Below are experts of layer 2 (counted from 0) of a mixture-of-experts language model. Rows are named router (the router's row for the expert), gate (a neuron's input weights, with its number), up (a neuron's input weights, with its number) and show model dimensions 0-127. Each number is 500 + 40 x the weight over its row's rms, rounded and kept within 0 to 999. Numbers have three digits each.
After each expert's rows: "comes after" lists some tokens at least twice as common just before its tokens as in all text; "gets" lists some tokens that make up at least twice as much of what it gets as of all text. This comes from a sample of Wikipedia text that the model never trained on. Tokens count by the router's weight.

# expert 101
router:458581520490562452511521497515537432516555478516508556462561514511512559546412534544502432522487448481468474459504501542532518446530463463485544487557484524460451511447457449425496492477482545542458515488474505490464445501513486513529465503455475542480460525535487427486542499432508583487546539457586494412527486524458479578559561537560590430492485492545484515505512519529441441512507
gate0:498470574606530504461486548562513471477511533500511520441517496452555488504575486522441508467475583520575506520517523483528487413450534533508544492509512505447486539519541510417501424477532505521506465496440533486426527444482476449432444482491463510489498470523459386525505437463451498432537495491542472492493465455520520579518561437511528549516413438492499490500530532552535459492491
up0:509531487471489535471512502565493558585480535486526505448538489466576451505514469470530561469457493508507535469488498486548555455518478536549557551504487452542444488482546502519503408547432478534508485461556554471442537510483525430478472522523514546452445488539572476458451399494476502481527487510531529551543477462451536585469531603511458533539544522474494510503546567579534432504474
gate1:503436535543549520451447482408423514496529488536528558477542492490457494513579461472525435520522459463495489413481501537531541493504532518518531562457456544475527504527404475519477473403506545570543530488511461452571460496440426547495439573467526515518460506493474506497532478426420505545473527458503468502418504564478548514517534508448484432496506497494535548483504490535494522428502
up1:438543461478485506555466490498521492502483490468465455500519538534497555443412425514490513476467502524542483498507461520479503539571437548445525462511532505498556556580543533426499520590485433445540408467509517514448487513448427496499533513446511558495505478541448507471452549528569497464535523476573507468502453547511457487454523537547568548562492504475573549509433516495498494585476
gate2:520521611477479506486449562537436488524511543472587581437551548487601449497466471505456479477507536428509441498453521511555561506482458466451525528447510445441519497499485534498459492466456528542566467480492503543435490472510488503465480510485512473473459489557535552456457459452539478422521540437522482437553491551449536543474548536504489498495424475488493466460498477560453540556477
up2:543493468493555546454528453525496535493470438452514556489461511484550489502485548501483505478483448537480497535455525493507504520522495491468443562455513496492462488516484527524529495390527454472474472557451480447539515488405522486503580496527494545513551565527536523531537506423476618498492464572383432504420516490520491461468446504495540484461572549513537534530559412452517507473524
comes after: "\n", ".", " and", ")", " however", " London"
gets: "\n", " |", ",", ";", " by", " making"

# expert 2
router:432509603519563489512453475532596468494508563527486568464508458498503537554490471563523430570454492473518429476435543519518515523462502498510501486566508514485483481471476468526481454488508577520492500527441539545516494541544469540491489479411431556485453522476442508491598508464438539460520512467501459442522531511468448541506553589584555502468502469516509466508465539561505492533465
gate0:449531539471465491517486467511443465574461478486515479429522507492509581473486487477468488537479456433564474489513558502480533530567547513480480463488575489464548462489467454508604451507511509492571461505443527514525495478540426467503444500432492516530439567585414501524460534474472474473483520518469400500431477469516499464536537571467510526506455460488463543430404479536507505507456
up0:517525435548480482485464510541515515499532587480536463558507559461431413452503567535523476468501491549479513420487450480478482440462490526464513475510479448483515466443532534512512467504551459530470502499485464474487500511586495539473541517592527474527508503440511492558498527453537552507487512575526526516499510451509535454499505430559522451454486622501515475602603452487502544497558
gate1:468537551503537455524540510514479462483584470574556511524547478474529496497522547520442491440474431500547467487521544461581382503541506438527449538547462498540418446527470564475506492503559446493577502515511533526497509522550461496503464479509495569489544480518490448455441501543474480513551577460527424548466431484469456534520450544537484503481472482493576593522516545504519508515527
up1:531528422460450512461533467480519477521463487544474507436529578469499501451508512507524416452489503464475514531485471534451544503473511482452557453520527555499543512507523512468454480539487513565402447456488479492430413524453590474436539490567464484470467556467549461466465473440477468455521452530507456522464518531445548579493447480416568511529502459526505477440552553456540485516493
gate2:502499427493501460528502451514505484542511509535502526467489555479496561470493502550517480448469417379570415467465463576572535534407548465497499489509479483478491481568504500483469505507495547495539497524426490564404500509569477570499569458435493485498531477525487503542523492511493444503528520500514482472462516489510485472498436492543506546570509518447560540497529466507519632479439
up2:453470507454455561541455490539499490429606549483540494405520517483469560539481488529481506496484478578523499495496496524538505530448506549513442429489524526498487569521477504472559456555518434477490533458498497518556460437428418566520479454506506523503507543530576498496544521528501549469505517449448483536548534520531368439471528487528471470550476466443495506518487460514479510566431
comes after: "s", " ", " (", " is", " \"", "-"
gets: " to", " as", "an", " |", "de", "com"

# expert 35
router:527512526550512488489515516522562432547535534540551511479538457437520541487459487559506425487481414491501412469463525474588508526527507416488548485519440463492482504444533501508558532513522502547476499520503503488446441490505505540520412506457445544487493548515479500452481481427486535429545602495540467444496450501479480527520568535450505437491485409581454441483499522537465455479459
gate0:481498484498558564516484505524490517459509501509513482544546414535541507580592537507532528458465544534525469478539522491588538487491414463430516467514481504505503568531463556506468480516516523535528500441485504437464471502521467474477479557449486524476524521470539431513540475479443564421554565482466571482484543451429532516532518406549568520431514488568531519521520517593496486456508
up0:515469439474452437511499556564495604442504513577394556508498445502420528440469538463576567500487547535484546494461477506493512501490502518462529498425494436485532503464507548508548504513512513478490472506464574481459469503448474506489447525531535406471461561427519531422462465523480484480530537478469490495503483523579556452519510528443487582491571487517497472469454526499535553517491
gate1:478493514552532557425543483650499477575499550452508506446503499489513506482492528492476503476543425486478512547464493505544491501473431454515504497534449481507481486497477508518431503508517486581480478517563467470446515525591579546528499538520486526473539505492396520542471466487446520487631541430482527477506487436514520513531546486563455501497557519532538502504473447584537484483495
up1:520504479460479448546477573496490401541491535541516525457448493468494515457519502502580522537518538528438510531472449523433473540484575491542479464525493541505516456482515434540474451507537522528450479489475531535495506502487481445551505510468554502389414562474399524499518523579567527501406461481541449540516492514464492539489533528417452442471482473524476501425504443486534556510488
gate2:477526453522521489414468503478508502497534542552539526448517443540584458503470438588502496506467480501465492582486578443461453482515453528478590555493497546501540546465478552529509552519538448489536452502442439453496422518527434498498392554482492455458483475525472545533465482463515448418524464496502515473491418514457551471556570532471490481473543513500516474498501509570491534528485
up2:468488495461481429503509487480454486480486374448517444497493529495523487495504492473509480476461544448439482439524506513528520474490498480425549543451445480493460473449409449462517429462462553457604504475489485417453551408542536491540536494490438445500565448546533485525499521473494445492431535524514524514554499538487473540471521486495511511454528522464500518407533429522493417514474
comes after: "\n", "==", " In", "In", "===", " For"
gets: "\n", "===", " ", "==", "Re", "1"

# expert 122
router:440479480522519458439459509492465477564528494486557531499522442432526494537507511503468439498508448453533485457443516507520532521469430451561529445516457501501480454468494415458474474524505495495482502458485519516435430466514480476493448476489431474476453584502482436545578510468493527403555536427515451455445512448497500510518568464487512471475461508598573548551491513467488449579447
gate0:455495562552566520481519496577514499413502464455531511511535501520512512497531496506544568480525495510550473479473535504590548493507487488517518521453490535484493454512552460448514509495528567490559542421448451519575480552569434524494528558447517481524464557520526518399532486485475549474561583504461556489462441533376470489492471477501529533468517502488494557491487475509423491414497
up0:453492576457515462445492491539503534412522477436548531501532447463554495484529530491541413466462490483557471522495475482510524497470459556495478600487582509544513453563530479551511495522515502467536542475493495522505520518494517434553548472500579482489424566509510530514508518495411479467510534502488527534537532458555443451557510492335504495478491480483470468491463464462540434491541
gate1:493501448467494523494518559571439487602532443481502482495461518465465523504481493601463578503518481516508419599531482514471526469493565417535465488569429471475461541459466490510473553538558487487533490537522528490548497428495524578514475507468467534548472518522506502553507477489537531434448514544540515488460518419479517472497428487511489456460455449499451430542481463483527553562550
up1:612499514487495512529531426416598496407451602469436473528504504506500444496513505501513481527493506551498449486531524505521476462464518584410558530521516489547559513468448577457497453483412469558478599510537522493503470522517541500584456548488515502470537552486521462463496508499511501482523518478515483517606491495565481560493483553507548493527540506529471523465525511531515505505470
gate2:466555526471564487563506427499504557529554464417587498469528515517518444502483421532486463513501505467522574497475484518573550477448514429448525517458544576488460468495480445516532559536494497538499509442463480493458481487551511483539514551437471547468515499523417486436574533497495597518546520493533482491419466467499444528515527455479546512501565519579478511488470513562510510428472
up2:503517527496469416465512532534474446491500526582456575501473438475472480464488550468490461530510487585485409544508543509493502451479543604562510545493487517488512545517458509533500486518507490456525473544469501527440556506517575568455501518508481523507465504499507444500487431490584500456425528524554497456573474562535498527448461505542471504489561462391525526557541520555437476563504
comes after: " ", " (", "–", "^{", " $", "/"
gets: "2", "3", " phase", " classes", " possible", " forms"

# expert 66
router:487563530571526437467525537466472456522515495577483551444530456488503584506544541560537461546512483438504418510492515527568513491456480477538520513562511529425523508499520476508478433498516513487541495524452538475433499556485550533489448492512450490446454535491505424477508518409430496436590550527507454426484473548482491554551503524504546431486415418523522481525517473485496512535507
gate0:478430437512526460517476465491521538497487538491528534398444535560404489489471428483494508565511538571507494527471523560478495462439527521604512537543479543454482505453454490529494464512499500534458477495510546549527437554486480493415487532496506473521518484483492491542559463426526461405558506539544482437524514481572557539536484484574493549454519464540557527476432487527543549493517
up0:488527549524483561478499481592452537458512471472521561482574433498504496518503545474478431482563477555503488463504491541482525464552455572447442512500505530434462479472428536466458540444469543471553505482521438458510491496572475486509432451455460511486461442528435492562507532589475502497444453489443531562543449525484528487481508499499554534515488561384482510505544455470454447505483
gate1:430496449445584503526487433567553365510591484480498474468514507444453492424534475478494486519490543493558506498518509554413505491479497491486519528537496466567547546546472531472550500526462509560571457487531450523529481497537479484514493542450531520515483512507454505523545488482506553553543500494500527526460437395492500411485525547489511486426543500576475456476460529517433482484461
up1:548545451602493516454527530510536541486546455584527565522466506521556488473494517461497554548477477500485503454541472503479372488568515510537541593529538543545507476528481473514453460478499491460498484546488456444484479529468549548521472517522479495504449517519562555514401483442511461483503516543485525453541494508554533442531508534509494537533433447429481513552522482558526604524551
gate2:487480512503524526444497551525503511489488624503504518488476520472462517491519526504436514520523540570482450404466517526537455427476501488531523509529447586395484545521466491486429462528486528496547612541547519442519496480523507486480522478526483450480568462447586486481457506521500516474600438522531510495509526433535530505473464524479432441482454441539528510463498465433463550497543
up2:509508560586487482516479536533441449509466521576509501582516498563505553464529516493520490448494498452518446530535555430548488457452533507513566557476533488506381504552561539497430494493513458538580538519539546538565555586506449450566545448491459450494530477480516489484421485466461468514538523522568512478544506437496471536540513457468473470491470442489482533535450513512492472508461
comes after: " ", "%", ")", "0", " —", "5"
gets: " |", "final", "minute", " appearance", " final", "ception"

# expert 77
router:498542545525568447461494463476515426581487537593560531528550444475478548467520458524532498536576456533557427488494509555550479541446492501544530448542512508434478452479488506449482457526475491506514444571469457501502455548514477542473462481433400498497427507488529481461491480463516508493529578496598498443479488483464461502520501552484559502509459423521495522567488514534452485543452
gate0:446535509502503614471463508483465428527570441478493547460541467534473519481494518522461555486566455532524452540529493532436458469422560480464478463583487476477510522446507492482467512551576506481537485447487536542466513444419505513520499448429509540537534458518515504472501551492509506551543496486447479542516462459512606530481437517470395567539515496562539510465520523448512504467532
up0:558472482511491525625534576527508512480510489520486453512526457513524548531496462532518497499477507491496510527518488544602537535464490519415483498476448474526432487534523501534479531423480451445498453583464520544425514530515501485450476545470473525512562531506451534420546451500446538451442463490473481472476520599527544530581529466528517514555536466474486474541486410456574503522452
gate1:548506536464511441600500532553503519412526511543434479545467464494489496451479537515477571514479528513461491481472530600460488505533564399482502512608493581535512505493501498425454477510509458590496500438484550531575604530505536521466464522480495492543562542525459502528491479527534512505552564494456467527481473488495481546474463431506466482489589508545446523528498507494501486512534
up1:472484521460504488407513499458547551434431554513414483462527533552491511516525552494448494441505592470508545529519459502493461481420510553495483480584511447526451500492482489513391413465496442564477563470503530526441482579451477481523502543586546470520548517475521498564540484447488542505540499494485477484550529429517532441484502476500523536459539498436490470472478549457504539474515
gate2:525511561483553464461472502501419480491502483521525534437486470437464487471551542529492456491509548494509533494459506552487482516502524412569535541553477500543403466499542537487442565494504463592483400524516518562517481473510490515499554527411454539482560442465501552505539511473537479492578505535481548448540508441504544493469462534531423526531434544474560508512467540526523523561423
up2:518500479521536447469497575527451501489542490500444460505465468490473473543511425479488563457466506522509491503469523495478519531549441502479477472496540462502510501534540507483484507518479488526557517518517456527394552622440486486494532521505395509490487520503537456448410542492563519482505511558450490497434522576463431567498453535482508491442508502499562429626506469567518484568506
comes after: "\n", "==", " |", " ==", "===", "."
gets: "\n", " ===", "^{("

# expert 114
router:506526500509552531461508443464532417468560543523471487545518522478494580518455514549536428497586515492473472486436546525603497504460456490536583547560476476491462472491507422492430552425547485551551480483469504529444418497497474502519447480460430469506453527501474450510506492415435517464590535484527505445466481508524504548562491522506532480514499416492556488526506507496494492464454
gate0:534501414513539467481439563477459496490516419476550498474487467513439450387497474457458522518501448530495523492472493517482511523521498445503512496517494559452520486398449600451510523497549530467459516527516553505463466431445536496498548517421444471501496501478492570506498504603527476511472427521480475439495481489483522475468482462481475476459519451468520507500405473516451503560389
up0:424523508544565445471547527461546506507534420468497453481524425492452494448529468544532556465512453547462454579519521490551439551527477488546477586463464467513496503383493513468517505505443520512526572490522505535429521446494500479562528475494576475481496554532520493497463438619455486497536458475471490484501505591463430510560465494499533496473542488494522460461461490487504545509465
gate1:503480505479505535520511465495540578476551471511510495489557553561473477467545546475541553547443534464499522428468487522410534494487539499472525510542532442465519472462472475506423483466467466492550527454534516544580508500545503489428478530376505500536467477507513522526561530494569519451504477507552475512503478415526514582485508489516402551422472463453504485412474477544407498516488
up1:429468439515505544498506507508456463535530508515449463488405443463457559544458413494461447525478525504512455533538477474538525561509502505507460500483515530537540481523508487484517518526588563418443438573423526524445529411451505538538541480456549488518573614466499469487465503450499521489429478524479480482506526484531536398455533475495510507523489527565556509529503484512524551473511
gate2:447538525498467562492510490543550473509523528500518527497582495486554483501541595530481418510574433558458518444516529547454480495459580560524490475503525517442536534467522446547552551470461542455461491553431495477529517539469487522552536509504606535457463543526412463552468528401500487514490541447494498550456448534457441509482497522552464462532492456489485490501512501451528515444466
up2:473510447489500516486492398512545556512463484417604493511620526549489542532514545573528482523567489481484543442513461483431504539510581519530475532436512423487524526464530445482498565575487477510460508537447519458577496547465476466514504473494511521535517480503434451549503556499509513526517510540486469536477428503465509585494488461475509512517504449531476438419505498453451471499451
comes after: "\n", " =", "History", " career", " also", "Career"
gets: "\n", "==", "===", "=", "====", " =="

# expert 54
router:505490545564511433486466486422546438502544534487526521509582500536528546604496492477520443556552436497501416495440536536529509466483528451493478477513490558414417442417485495411456498481508506513483435497445447526489412529580487517531510510507482535508463533518482483490494495462468551455548545451520470424484490472538466477517535518573509547477477448477492532457553541485527471503493
gate0:522545485554526516498549515538545457519477476609527539456476475488509466541479549533469534547479451518516508505534553489533446451501545501524542538546514497475461522478472557510499476562519453537571484490476587482498491465427483451603422433414464490523518604540422459531528464533532490516477510469524461505572505457539460517514550513459499561533519522546438543530495469494444485554550
up0:527490514559470538523479438513516484506526526540468484512550484454468489462565418517483506461550601569460500466530464543531505489463471502463502525493399515519480467496588482527502420439420444475502556430509517452530520488530514463441487522567476513447452546444569485518508503526502499461575519460491524483495527512479533547505399467491568425434447477478522524485510544427471458512484
gate1:537482509491507469581509482516506500525505537518458504421554459458441553446494481475572498560494486440513465533492491485501486469505446391512535493497469518480498507522552522528546459511456472510512526485456511565450509474550473549520453532452464502493518649469452405454524492460526554515463517549488491480483580562464491500578505498456509554508494583532527518505462501602425524479514
up1:526494512488460518459546507512459562568492410500476575455459586530511444550555473487537534548467499537489525513540556529457541498511545456451480472446492456491415540470514494504532524542492507434544454450523393574523516439526510520461511516507479559501561537494561559495502518523546574466444514516512493492466539416441536505434533434560448523479491533505526457534499531552520478502538
gate2:460553399500523531483508483487543475515522548465534525521546504499543483438574524468544510500446479487528444584495447487510460505443486482481515508525469540447517495485544501509444509462562431443475552584465522489487533467483431445504506534558484516497458539425553517575500563461459556542610591444513541498495478494515534470438510509505462521498421499495504464472560453432461516485485
up2:474484507485476558481384503509473526452513537444562419471628532514533449437507443527491479500462431409545528478457465504480494481570487552523523484495474527435468554504470535522573482554531504508447475486509520457509542520446529463562448554551495487543475554561491463474481532461462502486469562531463474512511493529486473526479501469419486426502506514454531468548515554515569478546530
comes after: "0", "2", "9", " God", " Gu", " By"
gets: "1", "0", "z", "tz", "ac", "zz"

# expert 37
router:490535551547535520427472479506521491552591523516519516459577517460500580474409534513506495526494475474584471479452565487530498487407499490493509479532439550475511514569514447469453470493543557498483536530464493504510472485481503546495421440421451483520441594543474473474530496474526483457549548454522510427467496515465522587590530524457487501499502507561482469573470510547486455490483
gate0:566543517505445529484408514517534442559601603517506572540501530455496559525507476511545528526566489499603507433542564508551502523538481493538468503459433442508461519497502480462487507530533426451483553449440499460540498473501472573491456460456550507517528529472507529521502466473474534506512495515508518555494469510512424505507558531469465523510474469533550485604454489420542460494486
up0:495459454527458475478500507543506514544523586592484539510503499544491481474539466493526551527524548528535511482555493468589509454563453453463536527499462483487454527536461419550520493642589449437491508553500476437516483480485526467456533481468549523475499444508468546520514520552471523501452503497486492509512527516510389515543538571551520519541434492473542495536461449492518401517492
gate1:559471536574494514510468536537595504636526454502511495499496484508530482465435485504516420510521560492502504474504526491472537548535540450454461532541503449487418463536482506539489534463563442458527486489491469508525451440524454551468519480504505480576515453497490440440537470460559464444452524549563502453475464543523405464478530475520502439443503520421459502483463512492454431486465
up1:454486539449438499459572464439517477485386494476410556490523493502494531590569568543521478495481485541423485544537449482540597483470517525469539470470510514514516531457459476496489505467504548497488492465542526462475505529485583540569525530504457490513507546434552531499469553444493496489499558472466544510543564427470469522430410521445509501513477501517524518523469487574550483548481
gate2:507509523452481442446492455449489538520547554465504472532501515501424484431548475503512538572540496561478510511484445524451482508559588558472489459552510511496531550558487487500444514459550507523483477420445502542546498544457545526473438417502483501536447513599519531528535397483473522472539558540453457451488415517552536541426495506472533505493511481463601537505500500499477467516506
up2:501472453501526479549525488511542481501456408516510569549452549552518514469508530498483542373434510461472492511435525458514459566501455448482474527408449469502488469525507470487579559526461527505515460568536500472442542464557490487553566566509513548512528515413490508548559536455589524516505443516486524522491528423472431496542491490511490514473468503552486514406513514544480475515494
comes after: " the", " a", " The", " his", " their", " and"
gets: " first", " two", " one", " all", " only", " second"

# expert 18
router:500500495574564412535497462456524445529528565495496523530522429448509544559514558530520434504578512507535469470488513562516486484438455498471547489557510551416481487449477483469463423472553538516498526466452515537513505538559565547501421481428469502499432536516423442511511474433472521477508521420572489455527450489479473513545544527527575483449500460496482560532513503498465474472483
gate0:514510520508471514498446503503461457484450513450505512474544506475589425481470408519469444599504527484616466529528502484535497493530507502441463496454471504485477528477611498435490481450452432497523484482472488525518475488525521439458502486587398534471509458501490545471484606462549572472527552550498538432478514469529471523553582498477485518488521510526444509542527525481456494494530
up0:466487550466526419524556428578496530542534466543481607505487508470520517482485555500513502534510516573426493547540498527456475462525531452476526479546503536576550532545498467454506554489600496517492471440507478582498539557520474536541530538475486497477518475538482456590532426523528480538483450466508529525513530447524499571501495513456526408484555568564464518522557528517530457474484
gate1:488505508480566529452464498463527514457467512500454472472467512489464453481521475575490453542520484411552525513522506489624578504495552513468489492505531572508571514538480499446474458473371572494495501493457500505482536544457475585464492447521484499528531586537524506492525468518487495435512536472504425478464521556482540474542496541421536546524466480524415556557499487539428532496499
up1:497462510444535493489563523524521431460424477498473423473485512548535532589476527525536422536478471482488387460550484454576549482478479546511477504481484561524499506466489576497509478522413528512453467509525454518538489497529452497481507438532515444506448530534521526524551503478462503470499527460529468492419461630425500512529541493453493450424520481523537421516494451512516464464479
gate2:493514547518527425481507525508481556454503561462503518503571477527539515514478460560459531487448527450569441580424517519525445403490517598511526505560442484541489488530497500514494518485450510473508545459487539498537449474521549456492474499481453603531464502522499531499463457453540523496514501465519466438543470539485489475544447532447395501516443507503473505493433622527500561533529
up2:498531514554533553513580507503559470482523557477468484498470441555507582585527459505562475466522497486457520454559509502591431512444411520488472490535506479576474503456520485519469403456453461465484512511512460518503529528527487511518462479547530532487484544517534499409512447492461535471473493533444521504450540620471584451552547462508510470500521452511482540556521494574499503457517
comes after: " |", "-", ":", ";", " –", " to"
gets: " ", " be", " Animali", "gastropod", " it", " discover"

# expert 23
router:451509550527529541473517469527482448538540497460526501440561480490498578504451543542441431485507500487557476485452536512497554499406487473504483501554495536439476526522561456471515495487506503501524537493446486522473482554617484535472509425447453492513438513564499441474608459503466575455511487463526509527475463579439452549549502500473553523465481468480518496434450499561458459568498
gate0:460497539458543502415505536531482525484533560562442579520516471500461498555481408528524469580510499521471467448539558446489540489462472511481502523499509481427456486463506535564520407507491490487570579399485528509487511456502537443486504444515495446446493448508546517452494543535522438433525531553472498497525511514500462516463478587461562493492487443482499484487449484553545485407538
up0:473544540505459470491491493514437475478519523559526565521542459421519466502502508571424523502514526527523429517478473479531581529548485562454504463535455525513523560551481542540489541445467529461416569493438531466576487392587513500483501534566493488533503534477506483514503622562488464483495515498540470522418510512481525514493523459522480544533507485492466434455474492445478498427541
gate1:462483497567499560468463500499466453463515440571514501548517477480448533490472518589471524511464471536564508489539485535522501521442537470447425427492470515455476565471463512426534443467548471436466470505506473536501517455575488540549525543532540566486531556523459531547496503514537474493496520524478427554437466478441547539531516423485498488443511438484474546517494491546367444497491
up1:534517534516547491424495477455508481512511551534467563494476450480460416478465508424523565598452502478512459569532497501476532565524525491576533483476491534503414474470495476529499478546503477505405520444452504517528458504520481531470500556485480494531413506482492462480459456458505569390542489485515503476581499446527544489496480506492481501440491497478382465524472459581458526547525
gate2:472485535496527509525442500503499504505485487428508504470493490503474522483444551464539458494535511456522503528438527488519561442431463502578467503536476509439468432576520510487458537517607535562484433543568500476404469446523595503550499471579477483536518503544511557529518473475447462461489565475553456496474503515512482473480572561526469541503457474461483438519463530574478456525414
up2:542442477525465535593487491555448503504504482426517485454536553470498540415492505498420434462483519484482452460478586466461527481460491474489511503487479483438445505544490531544464492508483526566555421496576519494490451475582528469466486468594529542450490466549516576535486480551456554478488524539512509600412460534489480461486534518513455562545547491462518526472523492499465464463486
comes after: " (", " the", " North", " South", ",", " in"
gets: " United", " St", " North", " South", "amp", "C"

# expert 81
router:478483556519531475551474501544499476499508479506504563482579473512533527507435539535515529545498451488495415470402540530522521498423444455503571503509514470403465492512493463474529525412496466507530563501482482557517432517473531498492559519499462540516498555489441392453558526419524514475518535466512489461522473542466425500523534458562585513481526465546544468534441501511468417497513
gate0:497602531535494415491545482446469470571549459514507444474468536437435501516464523508468423471464420537530502491480490506607596509515484470507565518493518509518442536564518499456441544544477478438430492525453520512505523530473523527520506469528480516528472526469502539463400510534524524446551508562507490470467477546537487489529474523422515457512561486495556578420484508519464495545490
up0:458514529550506454549536403461558494491522499501469455468441554417545449506560517520471519449418487497536505531468550471506538481501555526494488491475525479505463533522498546482582540573456506543466485513538435518496613511517473560513502542510557449524451542518477491565416488469462534525536428487497543499551504533515421496485553413523523437562506531527570489498492532526550474513480
gate1:465512470487545539530476456482543454451544535532522550508457481522432533495539520546568485556545492543523537470568485465490473530478493513532502527532448487560515517524494458460506525514462500569505476457488453449470468558527564462541387427494451561464502399539524572525515475513490421480514513455560467491554474531571457468523544508486543549521486426505523546489538436447526460527421
up1:511544470473445470484533476471521457551431513490479507563484495481526493534502516400483581572506616452519483538509453472482493439524509557491490410533475525512500535429518521479411490487526552455471495504470464456482507484507476483406539483571405501493467552536569476492448522504515547481552476429447505471501535472462533440519484506420479444453430544504475521490486496509449509533541
gate2:517474534508553506486568462545431487506483494476526553454506465507430532515490513491505498495581442474564480496532551505549547521522531434499533501458423445523520509474487477449529467434534487443378506519491523523500471494547479489556406523477504472529462414536467483493520556494501435490499507509549487467510471534625526504502527544429586516571503464531536483523576435483476473506541
up2:479488586542505495524523486480498475538472474525533560454415515479505533460423499547488512554455490564562473478485523526532445523602544454544518579490443505472497496565529519463513432494573494445501430521535516508490475459488500506581449479450522495551537487492513468495415591489498463514502510501590476531480464511471460528466568503471547533512500500433530564512471473487541478521609
comes after: ".", "1", "0", "5", "mathb", "3"
gets: "0", "th", "f", "h", "ho", "bo"

# expert 89
router:482470504550519474493487494486486505517501498504554519521586412518482559557518557580521497479462488562514426477445526484531541495436491513506499515544424494430475494503557451513552443507535544548511483491467540488499466549510428495533461499527462535470422545500489468450506481481501599479528618457529467447508495523419489522521518509516556463427397518555495493485524554519446428489521
gate0:479494523499460443428483471518522526521549508568524529512507476449471476508458531478453514533509401510524427436460520482522477408427491447544466512505474510425496491471507493539543498519542583480579495527522469465489446514485483482477518572467490483543508544503468458575485477509552501393558589503547521474475440374522493471501461511485531400488509524469491528500530509458493483490436
up0:506541473534463475446506452510543493518513507503531536500536483444453464532515498564422488477469664512490477480497524424521450510444471506547475499533524452466479510431534487493455523476526521473514537555550533537514450471504492447488554495454532434478496540562443517527499516550554502490516569502539481470461516508461383463508458549560496456476548563468508492488416575444485471469451
gate1:508524500508521451501510468455473476493571472453419442512494492475479545549381468487463546488508511453578473547458555574509583501541512472499528435560415482511465512512551445475508540515522466584465469527502504485533366483468473530498470450462454519472461529600453516467494526480533495493515533493534462528541515532586412471520492530490490503515521485515492473529494506499428482517551
up1:461513477506518462510480423416494451523485515472547479431603455496468464490563494519512491497494552514446531543397461511497518544514501529525526598500459556524448464492549551550553548563585496524561551446479541499474493500511507520486466511528410470521501479377565458506485525450491497482466472524503479483539510540491534520478431472511516419538477440438458486482472543480518513535512
gate2:483519439565454550482494480463434494464481472507504492470562435517573522566575499484512473478506529467479459502430536525548434469480448465472550528506505514483517547515442559568439554516491505500526522501543543563459479543536502494488473491503522564463505433506477580470502556487461471484557536473473492474478554526525388440570501541512419592510510488465548491543497458512549421468463
up2:548502509469556449479511546509558507472522502513546560505536487565535450502453441546444501501460535431476474476533455507434563402466490522525475414515520474498491546474457470482485502471495468540473527522491568495467490444445466460480544433477506473479454504455495448488496542450461570452477546498548504551558520488450563528467555550493440431476438498508431456488440514470490478387461
comes after: " ", " the", " Ta", "|", " number", " part"
gets: "on", " ", "ang", " United", " Park", " King"

# expert 27
router:476468518529547496488458472487507455510509496547524525491511448471531502523495501566496423508508505529501406476456539543499522480487458483504560482517491562473449488478524435450467476493511487538453536499461507510400480555503509468452455515427450564479413555521499375486573495512476559379514615473508499468497479506522500499544499511471545457424520457547509525502506511476513443587463
gate0:487483473495567469482513469511425536514476474506604476505543569499504506457487486551508479493490461448503495532495534477472493453469465497524520451525455524505477433497428486518517558532515462520500444509502587580507495528525564480410486506480449488475564469522475465535499540523471440416471521566585489475521482509504443460601545485468583474425500449503517474451492523554600452456535
up0:525478452490478492458484458499405516453514467515604445490494555543518474517495531480503453489423385485492461541472536503506460521423513494559491423527467522479499465552425504453538498613451486491486476488521530506523477516524536457462499453445492461540501537557470521528515496532483536438501535561491447506490451421559489513624485432459547468502531510481504464524495475490534544474547
gate1:386536505547540412488555450547477517405472452459506493438555499488462492507497476538564506501510523510551462520535551568512549452476548503501480450517439543522471520514438509513546459492589552529503475490518527482493546434520487506451407546425499537495523496560456440562511500497494522512524548561509474433505481520520471469515492509509476583477564532456514569543514477459484565532539
up1:522492528461510476492474518420520468494538530503560471460481436489480508527514504489454557522548471463497524440497452473590423460524480453443538482471525486482461481551544512553529465507397479441524511488477491484482485497425502510487568492521510582458542583448552579479553568516556516486490496516492425562467486442525506558514503473537429517482523478529405516546452452517491548420524
gate2:495536559476495507516501472506488550465498517495487508425540495475476538499472560548515507481590525508565543488549545489477556496511561484484514443526433518473474486509476549526464524515465578555485601461525420429458504478474568452443417508474522454519551516548498492459453438416391441473533504516543468512524446550517483446537464552504476469571558494483495532491478493560499458472534
up2:462506549491476573503442500461482495496548516516479470444560499505535543471507500464494415469453510487541483554523573479393524464475482507480462499512423452519481533447484545534474525532513500513487478443526474510407492529464523476466448526387558435521486486527493526553466477528364421470463507493532533514553535505539508561538505514430464464535512443461516474553494452535555473506538
comes after: " ", "–", "−", " ~", "~"
gets: "1", "2", "unch", "х"